From a checkpoint of a small mixture-of-experts model trained on Wikipedia.
Experts: 16 experts in each of 9 layers, a sigmoid router.
Below are experts of layer 3 (counted from 0) of a mixture-of-experts language model. Rows are named router (the router's row for the expert), down (a neuron's output weights, with its number) and show model dimensions 112-223. Each number is 50 + 10 x the weight over its row's rms, rounded and kept within 0 to 99.
After each expert's rows: a language model's description of what the expert responds to. This comes from a sample of Wikipedia text that the model never trained on.

# expert 5
router:53 50 62 55 50 61 41 59 48 73 40 34 53 53 56 58 60 24 50 63 37 56 53 47 55 42 74 55 45 46 55 52 40 49 51 63 39 49 44 52 39 50 78 45 38 27 45 63 65 55 54 55 32 51 71 57 58 45 53 64 50 40 53 67 56 41 33 41 42 60 39 47 45 60 60 58 45 52 47 50 62 39 56 58 50 45 68 48 50 47 38 45 53 40 47 53 56 57 51 57 64 42 39 33 44 48 46 44 48 43 58 58
down0:49 56 58 46 62 53 47 44 48 51 53 45 68 38 49 38 54 57 54 39 27 59 68 58 64 70 44 59 57 71 43 60 45 33 37 49 49 69 41 52 60 46 54 49 56 36 61 54 43 49 53 53 43 66 61 41 54 62 53 50 44 50 53 42 47 46 54 47 36 40 53 44 56 32 41 45 34 53 53 52 44 60 47 46 68 62 43 54 57 47 43 60 67 42 60 58 18 50 39 51 48 35 37 63 67 37 53 42 66 57 59 59
down1:59 34 39 54 40 55 45 61 43 58 41 59 63 40 56 31 41 43 67 38 60 39 44 55 48 41 49 57 35 59 39 42 73 47 44 74 47 63 42 33 50 52 41 52 37 51 44 61 32 41 62 38 49 45 45 35 48 30 52 64 57 46 42 49 43 86 71 42 76 41 48 47 57 35 55 45 50 55 41 45 38 51 50 37 44 73 57 50 59 38 55 43 55 38 46 46 58 58 51 49 63 24 45 32 57 54 58 46 46 52 52 33
It responds to: Football and other sports words in match and career reports, such as draw, home, sign, Cup, round, league, goal.

# expert 0
router:46 52 65 59 51 59 46 59 42 35 49 28 59 61 55 58 58 39 65 40 35 51 46 42 80 37 52 53 36 48 59 56 64 43 62 59 31 29 53 53 45 71 64 42 41 36 51 56 53 60 63 60 38 53 54 54 55 68 49 69 48 50 48 46 44 39 53 28 39 39 53 34 51 62 42 41 50 58 47 38 52 60 46 50 59 42 62 37 53 42 33 40 56 58 38 65 57 67 60 43 44 21 39 41 47 46 61 49 47 39 40 51
down0:36 36 35 36 32 59 73 47 51 44 56 40 44 43 38 52 46 34 53 55 32 69 51 38 53 55 47 47 51 51 63 63 56 54 37 59 50 44 46 32 61 40 58 34 56 49 53 62 47 42 61 59 56 54 58 43 55 41 38 66 53 51 57 61 59 59 45 49 63 28 48 57 56 56 48 37 59 46 42 58 38 54 44 43 58 57 48 72 57 54 34 55 48 48 40 49 53 49 57 40 54 34 50 47 51 43 55 55 65 70 33 46
down1:41 31 36 44 58 41 46 57 44 56 57 45 52 48 72 57 33 61 40 46 69 31 54 56 63 52 40 51 52 45 58 56 37 49 32 47 39 56 55 71 43 38 61 52 40 69 42 53 67 51 41 33 65 44 41 49 42 61 43 49 44 51 52 70 27 53 37 51 49 48 53 36 37 44 68 37 57 46 40 42 54 49 49 38 47 68 36 47 57 53 36 53 39 50 55 46 43 35 63 49 49 54 54 45 56 44 59 30 60 37 60 47
It responds to: Final pieces of proper names and words, like surname and place suffixes and institution nouns: -ski, -ensis, -ić, Theatre, Hospital, Jr.

# expert 4
router:48 48 61 55 53 53 40 55 46 33 45 24 58 60 47 56 62 39 67 40 37 57 40 42 69 46 44 48 42 45 60 56 60 43 61 63 31 32 57 44 46 63 64 44 40 35 47 58 56 60 66 57 37 55 54 57 55 66 54 66 43 55 49 49 49 38 65 26 36 43 49 31 54 59 39 44 47 61 47 42 54 59 47 51 66 45 56 39 50 46 39 35 54 58 38 64 47 69 55 47 46 18 38 37 50 41 56 42 61 42 33 50
down0:55 43 31 52 53 46 63 55 58 68 46 56 50 49 35 34 65 48 53 57 52 48 39 44 48 63 52 50 55 39 51 62 59 56 69 63 61 54 56 41 71 60 47 60 52 58 58 58 52 55 60 73 55 38 52 80 51 22 68 58 58 56 69 59 33 56 54 46 37 52 44 56 51 51 53 42 44 41 60 53 50 51 46 37 29 25 38 56 42 47 48 53 73 52 45 38 51 41 57 67 37 37 57 47 58 52 47 41 38 61 32 50
down1:59 32 32 39 51 55 63 38 50 43 26 50 55 46 49 44 70 52 37 57 34 35 52 63 36 60 37 38 54 61 37 41 60 75 44 40 54 48 51 52 66 51 56 52 33 53 28 46 53 21 48 56 62 48 41 47 56 65 54 43 35 63 36 66 53 49 49 57 52 57 55 50 49 46 57 57 59 66 44 50 47 60 61 42 25 60 65 47 38 31 44 55 32 35 44 50 49 58 43 62 53 49 38 44 51 60 69 48 59 42 36 53
It responds to: Words right after the or a, such as one, only, new, other, first, same, largest, never, plus LaTeX commands in formulas.

# expert 2
router:53 48 66 53 55 57 52 37 44 56 38 35 48 49 39 47 57 47 57 41 46 39 30 31 50 39 41 46 43 59 66 55 54 65 57 47 29 36 55 55 60 63 57 45 46 31 40 55 62 40 67 61 41 53 49 49 57 68 55 61 48 50 38 56 51 29 66 40 57 53 35 23 56 57 43 58 40 70 47 56 50 50 59 42 64 41 75 41 48 40 47 39 49 56 48 71 41 71 56 40 44 47 33 42 38 37 45 48 59 48 36 57
down0:60 49 44 72 60 45 36 35 41 55 47 50 53 51 56 63 47 67 55 50 48 20 59 70 46 47 47 65 61 30 54 56 61 44 58 49 63 61 58 63 58 43 46 53 48 46 54 55 48 60 39 62 48 29 47 46 42 62 43 57 42 62 63 51 30 39 60 57 51 52 51 33 37 47 48 65 42 62 40 46 50 40 52 46 42 56 34 49 50 47 47 42 39 46 60 63 43 54 55 63 46 57 55 59 50 55 41 48 52 69 44 53
down1:41 46 42 35 50 60 50 49 53 57 50 24 43 58 59 53 56 32 48 31 34 71 53 49 45 58 48 39 59 50 45 55 52 43 62 48 60 46 45 53 44 64 48 48 38 59 53 42 57 40 50 51 51 59 51 49 60 59 47 45 54 62 56 43 68 39 46 65 42 50 45 51 36 41 36 53 42 59 35 56 55 42 54 56 44 35 34 33 34 49 48 64 37 52 41 71 41 53 50 55 42 56 55 43 64 62 56 49 38 28 61 43
It responds to: Structured infobox and list lines such as Born:, Coordinates:, Scientific classification, Kingdom: Animalia, plus digits, degree and prime marks, and heading equals signs.

# expert 9
router:48 49 60 58 53 56 41 55 43 36 45 25 61 58 48 58 61 37 65 40 34 57 40 42 72 40 48 44 40 43 59 58 62 44 61 63 32 31 57 48 46 66 64 41 40 35 46 61 54 58 67 57 39 54 53 59 55 64 52 70 44 56 49 50 52 36 60 28 38 45 47 31 55 57 40 46 51 59 48 39 55 58 48 50 64 43 56 41 51 45 36 39 54 59 39 66 47 70 55 44 47 20 39 40 50 43 62 45 62 43 35 48
down0:48 64 48 47 51 44 59 68 54 43 51 57 49 51 50 47 50 37 73 56 53 52 56 43 41 51 60 36 43 42 32 58 55 42 48 57 56 65 47 52 65 59 69 56 34 51 69 48 56 52 70 50 49 58 51 46 59 48 41 48 58 54 50 59 27 45 49 54 36 64 54 52 53 48 41 43 46 46 69 66 62 57 47 50 55 49 57 59 42 71 44 49 46 42 40 58 51 46 24 49 48 54 56 76 62 58 35 49 56 39 49 52
down1:62 35 46 47 44 44 31 57 38 65 59 51 50 66 34 56 51 49 56 59 29 62 49 69 39 42 38 47 48 40 27 51 30 40 56 73 49 56 45 52 48 66 66 48 64 44 49 40 31 57 57 52 63 51 40 47 49 43 58 44 42 55 49 47 62 38 58 60 47 50 66 44 47 44 63 44 24 47 53 63 50 53 42 61 39 39 39 55 57 60 43 60 46 59 49 49 40 58 38 63 49 50 40 50 39 51 44 41 44 43 35 51
It responds to: Leading digits and pieces of years after in or month names, such as 1954, 2011, plus common verbs like is, has, had, it.

# expert 8
router:46 39 58 57 52 52 39 54 60 39 47 40 64 53 45 56 50 47 52 49 37 60 49 50 62 46 44 52 38 51 54 43 56 40 65 79 37 24 56 42 52 56 63 40 44 42 51 57 59 58 58 59 33 55 42 54 57 55 44 57 41 51 52 52 53 49 52 27 41 42 50 19 43 67 21 49 53 48 46 33 50 64 49 51 66 47 56 42 47 41 40 33 47 55 46 72 45 58 58 49 25 37 46 44 56 39 62 49 65 40 28 52
down0:39 70 72 34 46 43 50 48 48 51 53 54 50 49 36 45 55 65 65 58 55 39 61 48 43 41 56 42 39 43 42 52 63 47 57 51 58 59 54 68 44 58 68 43 59 49 39 56 43 50 56 37 68 58 42 47 55 55 56 30 46 62 35 39 51 54 55 62 32 61 24 49 54 70 45 56 47 47 60 44 59 41 47 55 64 39 61 55 63 64 62 54 30 40 49 64 38 35 39 62 55 64 53 56 46 58 55 43 56 52 49 50
down1:54 36 42 57 47 34 55 56 42 49 61 53 62 54 48 42 66 53 49 25 51 46 49 59 53 39 46 54 57 47 26 43 55 59 42 51 62 47 53 51 58 42 59 32 44 52 56 55 48 56 53 57 43 54 62 55 29 28 53 60 47 54 48 77 52 56 43 62 44 56 21 71 48 32 59 51 52 49 58 44 55 51 42 54 47 61 50 31 46 30 38 41 37 51 45 48 56 50 66 52 47 62 55 61 61 44 53 61 51 46 41 63
It responds to: Periods, commas, semicolons and table pipes closing sentences, clauses or cells, often after numbers or names: Denmark., 1886, the, ) |.

# expert 12
router:58 45 65 56 49 40 47 44 43 47 50 36 54 54 49 66 59 49 54 61 41 41 57 46 56 52 72 42 26 68 56 78 40 51 53 46 41 42 47 58 47 54 58 44 43 35 38 57 45 57 57 69 40 58 53 51 43 44 45 56 43 55 62 52 50 50 58 45 43 57 60 45 56 65 49 48 55 56 35 34 46 55 36 41 47 30 63 49 42 48 47 49 48 51 30 40 82 40 50 52 52 43 47 33 64 50 43 55 25 67 47 57
down0:44 42 56 50 46 55 56 33 39 36 72 55 56 52 45 53 48 62 39 49 47 57 42 48 63 54 64 39 46 62 66 52 60 33 58 57 51 56 59 53 35 28 47 37 29 45 52 50 55 50 51 61 38 40 44 56 48 47 47 45 62 73 48 67 44 63 54 40 34 42 46 55 55 40 49 50 49 68 49 40 56 82 61 62 57 51 41 30 41 54 43 58 51 45 54 65 61 57 38 67 55 36 45 67 55 64 51 67 47 30 57 55
down1:47 52 43 46 52 32 50 46 49 54 64 49 56 54 54 55 27 56 50 37 48 38 42 55 38 45 61 49 52 45 47 44 65 53 42 40 57 45 63 35 54 36 32 49 29 56 43 54 61 84 56 72 73 34 47 61 36 47 51 52 71 52 53 57 76 45 51 61 50 49 78 40 52 47 45 50 47 47 55 44 45 50 55 48 53 53 41 45 52 41 45 50 63 44 34 38 56 40 43 44 45 44 57 41 56 50 38 51 39 62 34 39
It responds to: Adverb and adjective endings in running prose, such as -ally, -ly, -ively, -ably, -ful, -able, as in universally, substantially, effectively.

# expert 6
router:46 48 59 58 51 56 43 57 44 34 45 26 58 59 47 56 59 43 67 39 35 57 39 43 70 40 45 48 38 45 62 54 60 42 61 64 31 34 55 47 48 67 65 41 38 37 45 58 51 57 66 58 39 53 52 58 54 63 49 69 42 57 49 52 46 35 63 28 36 43 51 31 54 59 40 45 52 60 44 42 50 58 48 51 66 44 56 40 50 45 34 40 53 59 40 67 47 70 60 44 45 19 39 39 50 40 62 45 61 42 36 54
down0:27 60 44 51 65 44 26 43 37 47 56 47 62 46 34 31 65 51 32 40 44 54 42 37 63 37 30 52 46 56 43 42 49 29 71 35 36 51 60 60 64 30 42 62 49 53 55 49 49 58 37 30 58 57 58 53 39 52 53 55 55 60 41 49 48 52 63 45 44 44 35 60 42 48 52 52 47 49 43 47 58 61 42 53 58 39 59 48 48 50 58 45 61 57 56 80 37 62 52 50 46 38 59 54 75 58 61 72 53 60 38 52
down1:58 33 34 54 53 30 56 57 49 54 43 46 42 56 49 52 42 33 48 51 40 51 50 54 40 51 64 52 52 56 56 34 60 57 50 53 43 43 44 67 54 34 44 53 49 51 59 64 56 47 46 47 31 38 44 56 27 24 50 40 49 46 51 52 59 58 45 52 44 51 42 57 51 29 35 57 49 37 50 41 45 54 51 49 46 50 51 58 43 39 32 40 54 68 67 68 51 37 38 41 44 33 57 33 44 40 50 56 51 58 56 48
It responds to: Number pieces in tables and measurements, such as decimal points, digits like 0, 4, 64, raw UTF-8 byte fragments, and odd mid-word pieces.

# expert 13
router:77 46 58 57 51 63 54 42 31 50 49 33 48 51 38 49 58 46 55 39 41 38 27 23 29 49 54 51 35 57 62 68 30 67 44 37 54 38 43 37 49 59 67 51 45 41 55 52 50 53 51 48 40 59 50 38 47 62 62 67 53 46 45 41 49 41 50 34 53 52 53 22 69 43 43 51 50 63 49 44 55 55 54 49 49 31 62 30 54 33 55 36 51 54 47 74 44 68 55 44 47 46 44 34 36 49 63 46 46 48 60 57
down0:42 55 42 45 68 60 57 59 61 54 48 29 54 71 50 53 63 36 39 44 57 42 35 55 50 31 68 64 45 54 48 42 33 46 51 56 65 28 41 34 49 47 45 47 66 45 48 51 37 29 39 53 43 65 42 56 57 37 60 44 55 57 40 39 57 37 60 51 50 59 29 41 65 47 79 72 37 48 59 53 50 59 56 36 51 48 36 47 48 53 55 46 60 55 31 51 36 50 52 38 44 44 44 50 71 64 48 46 55 49 31 41
down1:47 46 30 52 42 38 56 40 58 67 63 54 48 45 51 57 49 59 49 48 51 41 57 53 50 41 40 49 23 56 64 53 62 54 56 43 68 34 48 56 45 67 27 41 47 29 52 42 47 53 44 53 44 53 58 73 52 50 41 44 52 56 60 60 33 53 49 44 41 40 48 34 50 68 62 51 48 49 45 60 57 43 61 73 63 29 63 45 67 55 74 50 56 64 60 46 60 57 58 39 41 41 55 53 55 35 61 40 35 41 47 57
It responds to: Field labels in dash-list infoboxes and election tables, such as Species, Party, Website, Editions, Intercommunality, often before a colon.

# expert 15
router:47 50 61 57 53 55 42 60 44 36 45 25 58 57 47 58 59 42 66 38 36 56 39 41 72 42 45 45 40 44 58 56 61 45 60 63 32 32 56 46 45 66 64 42 39 38 47 57 50 58 67 59 39 51 52 58 55 63 51 68 45 56 48 52 48 34 60 27 37 44 47 31 53 59 40 44 52 59 45 39 52 59 48 47 64 43 57 40 50 44 36 37 57 61 40 68 49 69 57 43 48 17 38 40 52 41 60 45 63 41 33 51
down0:39 44 57 47 35 35 48 57 59 70 60 43 50 50 63 38 51 55 55 41 63 61 43 65 61 39 66 43 47 39 59 66 63 70 51 64 50 38 73 49 61 50 47 40 62 60 39 53 60 60 38 32 36 28 38 45 42 45 44 25 50 48 50 61 59 53 48 46 38 45 74 45 33 44 49 65 27 41 55 37 52 54 55 32 46 37 47 61 67 54 51 75 63 57 52 60 40 55 51 55 75 55 40 55 42 65 48 59 35 36 58 46
down1:36 37 60 52 61 38 53 45 54 28 37 34 57 60 51 43 58 59 48 58 70 64 42 32 43 44 55 49 30 62 45 40 59 40 40 57 50 50 50 60 52 42 47 51 61 58 44 34 55 36 46 58 24 65 48 54 46 53 47 40 51 60 67 60 49 46 48 73 55 71 52 58 50 46 57 57 66 43 32 49 36 50 57 60 35 61 55 54 49 69 41 58 44 48 51 46 62 46 61 31 39 33 68 41 59 52 51 47 42 52 52 58
It responds to: Numbers and name pieces in table cells before a pipe, country flags like USA, initials like C., and pronouns she, he.

# expert 14
router:53 50 57 58 49 52 36 40 33 51 34 30 66 57 51 63 56 41 64 49 38 56 49 42 64 43 49 52 60 57 55 59 60 42 57 73 34 28 57 59 45 72 60 44 45 48 41 51 55 62 73 58 32 46 54 63 61 56 43 64 46 48 40 53 46 34 53 38 37 42 42 35 52 72 31 42 49 54 42 43 54 56 51 51 57 53 61 42 49 48 39 41 48 58 41 55 55 69 64 48 59 41 40 30 56 40 63 28 67 41 22 48
down0:52 53 48 46 47 52 62 49 48 48 71 51 74 51 56 63 52 53 30 45 39 47 49 53 75 46 59 48 53 46 67 56 66 34 53 61 51 56 42 36 50 48 50 58 54 70 49 38 50 52 53 72 42 46 45 32 62 55 62 51 51 58 72 60 53 49 42 47 61 53 60 47 62 36 45 64 56 56 58 46 55 63 63 41 38 62 53 51 52 59 50 53 45 53 53 46 47 41 45 32 41 55 66 44 38 55 47 38 48 43 67 49
down1:62 48 47 47 46 58 47 45 54 57 56 57 26 46 49 51 24 48 49 55 53 47 40 63 45 52 42 55 50 61 48 48 42 58 48 55 55 57 54 45 46 68 49 43 41 52 36 65 62 58 33 38 54 62 58 43 41 56 46 50 47 49 60 49 57 46 44 58 38 45 60 49 55 39 54 46 48 48 43 47 59 55 59 52 31 54 43 41 29 41 55 55 60 62 34 30 67 59 52 57 48 43 27 31 49 58 52 36 44 31 52 50
It responds to: Prepositions and linking phrases after nouns or verbs: of, to, from, for, in, 's, as in Bishopric of Basel, moved from April.

# expert 7
router:47 48 62 56 50 47 27 48 43 42 42 26 48 55 45 51 50 50 67 43 47 60 44 38 65 57 40 42 40 43 67 59 57 52 48 68 27 43 59 35 57 65 60 39 45 53 47 51 51 57 58 62 38 49 54 48 63 47 52 52 41 59 50 46 47 38 68 27 55 52 48 38 47 48 30 43 37 53 43 51 57 57 42 51 63 43 62 43 55 49 37 31 43 50 40 64 46 61 50 42 39 37 39 47 62 52 42 54 65 56 49 51
down0:60 49 47 72 72 42 60 58 63 56 44 41 44 52 56 46 38 60 51 63 52 59 51 52 57 56 45 49 53 56 48 58 54 49 54 67 60 52 49 48 42 47 44 69 56 47 45 46 53 40 60 65 31 52 54 45 50 55 51 64 53 40 73 39 64 39 45 47 52 43 41 44 43 41 51 40 57 48 47 30 58 48 50 50 44 62 47 55 39 61 53 52 73 52 49 48 58 41 55 44 53 43 32 57 53 56 52 69 52 45 50 46
down1:41 60 45 42 20 58 51 46 59 40 47 57 55 47 46 33 66 48 48 59 48 40 58 37 43 53 52 42 52 44 46 51 50 65 39 59 56 38 51 57 39 47 46 38 48 55 54 60 56 57 32 33 44 43 55 33 56 51 72 49 39 54 63 48 42 57 49 46 38 35 42 47 62 69 53 37 52 29 54 34 62 43 39 46 44 67 54 56 40 40 55 76 56 53 45 41 64 41 66 57 61 53 48 51 41 50 36 43 43 47 58 49
It responds to: Line breaks after sentences and table rows, plus the first word of a new line or paragraph, such as The, In, list dashes.

# expert 1
router:51 39 54 67 44 52 38 38 55 65 55 41 51 60 37 58 62 55 41 62 47 57 45 37 61 48 68 59 53 39 55 57 69 62 71 46 53 42 61 64 51 83 54 41 53 47 38 62 52 70 66 51 40 47 61 54 46 45 40 52 53 52 51 42 53 54 58 43 31 40 45 50 44 48 39 27 44 64 38 39 64 63 45 48 56 48 53 35 41 46 61 29 36 46 47 48 67 55 55 60 38 53 53 61 44 33 41 38 36 48 30 55
down0:63 56 55 54 58 57 64 41 37 33 59 44 45 50 49 30 32 52 39 79 52 54 67 25 58 57 59 56 46 40 52 66 40 40 48 68 51 45 53 45 52 47 62 49 72 53 44 49 56 52 57 59 71 51 47 46 50 48 61 54 51 41 65 55 29 51 50 47 35 41 40 50 49 43 54 50 46 66 77 46 50 49 51 47 41 58 48 50 44 46 48 53 50 56 54 48 61 49 62 61 60 60 55 65 54 52 58 55 54 55 68 47
down1:52 56 45 46 39 48 60 43 40 54 58 22 46 63 55 54 48 50 53 49 36 45 35 62 54 50 57 60 58 48 63 53 44 45 46 29 50 50 45 46 65 47 56 72 47 56 49 62 58 64 63 55 33 46 39 56 51 46 46 61 53 71 54 47 55 47 52 50 34 51 44 53 31 55 59 60 54 38 52 48 56 19 59 57 57 55 52 49 61 47 24 44 67 45 61 51 32 64 37 53 37 51 45 39 52 65 35 69 44 59 43 64
It responds to: First piece of a capitalized name or title word, often after "of" in titles, such as Snow, Mother, Luck, Parma.

# expert 10
router:46 51 63 59 55 55 43 53 41 34 45 24 59 59 49 58 62 41 66 38 37 54 44 41 73 44 46 46 35 46 60 56 61 42 59 63 30 32 61 43 47 68 62 40 41 36 45 55 52 58 66 59 38 53 55 57 57 62 48 72 45 54 48 52 47 36 58 27 38 42 49 30 49 59 40 43 52 61 47 40 52 59 46 49 64 43 57 40 52 45 32 40 55 62 40 67 50 69 54 43 46 19 41 38 54 42 61 45 62 43 34 51
down0:64 41 32 79 37 56 43 52 32 55 49 50 58 51 58 45 48 58 59 60 60 40 45 54 55 39 43 58 56 29 54 45 42 38 45 47 42 46 63 51 51 61 63 68 59 74 47 24 54 68 57 75 54 43 49 43 43 41 57 52 54 37 52 51 44 53 40 57 37 52 38 48 58 31 54 47 48 55 55 46 52 49 49 37 48 57 35 61 44 25 45 57 37 47 36 38 56 55 59 58 49 53 41 52 40 41 42 30 57 45 51 67
down1:59 54 55 47 62 62 53 46 32 63 36 51 61 50 64 56 63 47 53 36 37 41 47 58 45 36 72 51 42 55 42 41 59 39 55 54 47 52 61 46 37 64 36 49 39 48 43 45 48 40 46 44 51 45 55 62 51 58 47 36 43 68 36 47 53 43 42 52 63 34 48 48 47 56 49 46 51 46 69 78 48 46 58 59 58 53 59 43 59 73 42 54 41 69 26 43 49 42 49 32 50 43 56 45 43 56 49 35 48 52 54 50
It responds to: Word-final inflections and closers such as plural s, -ations, -ments, -ers, closing parentheses and quotation marks ending list items or quotes.

# expert 11
router:46 48 63 59 52 55 41 59 45 34 45 26 59 59 48 58 60 41 65 37 36 56 41 42 71 42 47 43 40 44 59 57 62 46 61 62 32 30 57 47 47 67 65 41 40 37 51 56 49 59 66 58 37 52 53 56 56 62 50 67 43 58 47 52 50 37 61 28 36 43 47 31 52 59 40 46 48 61 46 38 55 57 48 48 63 42 55 41 53 46 34 38 57 59 40 67 48 73 57 44 47 18 37 39 51 43 62 44 63 42 34 47
down0:54 62 47 38 63 56 37 67 52 39 53 53 49 42 48 53 70 50 56 38 60 45 60 42 68 41 56 45 72 63 49 34 63 43 60 47 43 69 54 63 51 48 41 49 68 34 49 52 53 55 52 37 60 50 52 52 55 38 51 42 60 30 55 45 59 63 42 60 61 70 48 48 69 62 64 62 57 43 41 50 45 56 53 37 40 60 49 51 49 65 60 49 66 55 49 48 52 54 66 70 53 59 64 47 47 59 42 32 47 38 55 51
down1:40 38 58 51 41 69 48 47 52 61 64 35 57 58 47 62 57 67 29 73 25 60 62 35 43 55 43 46 62 62 53 49 49 35 49 52 37 40 64 52 47 59 41 62 65 52 58 42 45 57 52 53 43 60 51 54 46 50 58 55 56 43 59 38 50 57 54 65 43 54 53 50 56 52 41 74 54 52 45 62 31 49 57 44 47 38 61 60 64 59 34 31 37 33 53 53 52 63 39 59 64 33 48 62 46 45 62 52 36 47 41 51
It responds to: Passive and copular verbs such as was, were, had been, plus decimal points and year endings inside numbers like 1.95, 1843.

# expert 3
router:44 54 50 59 51 39 48 51 57 36 36 26 66 50 46 50 58 50 61 35 19 41 43 41 70 41 42 52 62 72 55 42 60 55 54 64 44 28 57 50 54 52 65 54 44 30 46 61 49 55 63 60 32 44 63 53 51 66 55 60 52 50 56 56 49 34 57 30 49 52 42 41 39 43 47 34 49 62 33 48 54 67 57 54 78 53 51 50 44 56 51 56 47 55 53 68 43 72 64 45 36 43 46 51 52 33 43 27 45 39 38 45
down0:56 48 60 52 59 42 35 47 62 69 66 56 41 56 46 55 60 54 68 40 38 43 50 53 43 48 38 41 63 53 57 56 64 45 47 40 66 51 67 60 50 50 27 79 61 43 64 51 28 38 38 52 57 59 46 45 69 45 40 63 49 45 38 59 49 55 64 53 65 37 46 55 39 41 37 53 58 51 49 44 39 54 51 40 54 55 63 42 55 68 57 58 48 40 45 68 50 67 54 60 37 44 41 59 64 69 45 32 59 47 45 45
down1:40 46 56 36 69 47 46 35 36 39 38 65 63 58 37 51 46 49 51 51 56 42 66 56 59 37 61 40 23 60 34 45 52 41 48 54 42 39 61 60 54 60 35 46 32 51 42 53 48 26 39 62 61 56 36 57 71 47 44 53 50 40 52 48 50 31 50 44 62 61 47 56 55 60 71 66 62 49 61 41 59 55 59 31 38 55 46 47 56 56 60 48 53 42 43 50 68 52 55 56 31 29 57 29 46 60 68 68 29 49 51 47
It responds to: Separators between numbers in tables and scores, such as pipe cells, semicolons, dashes, opening parentheses, and "in" before years.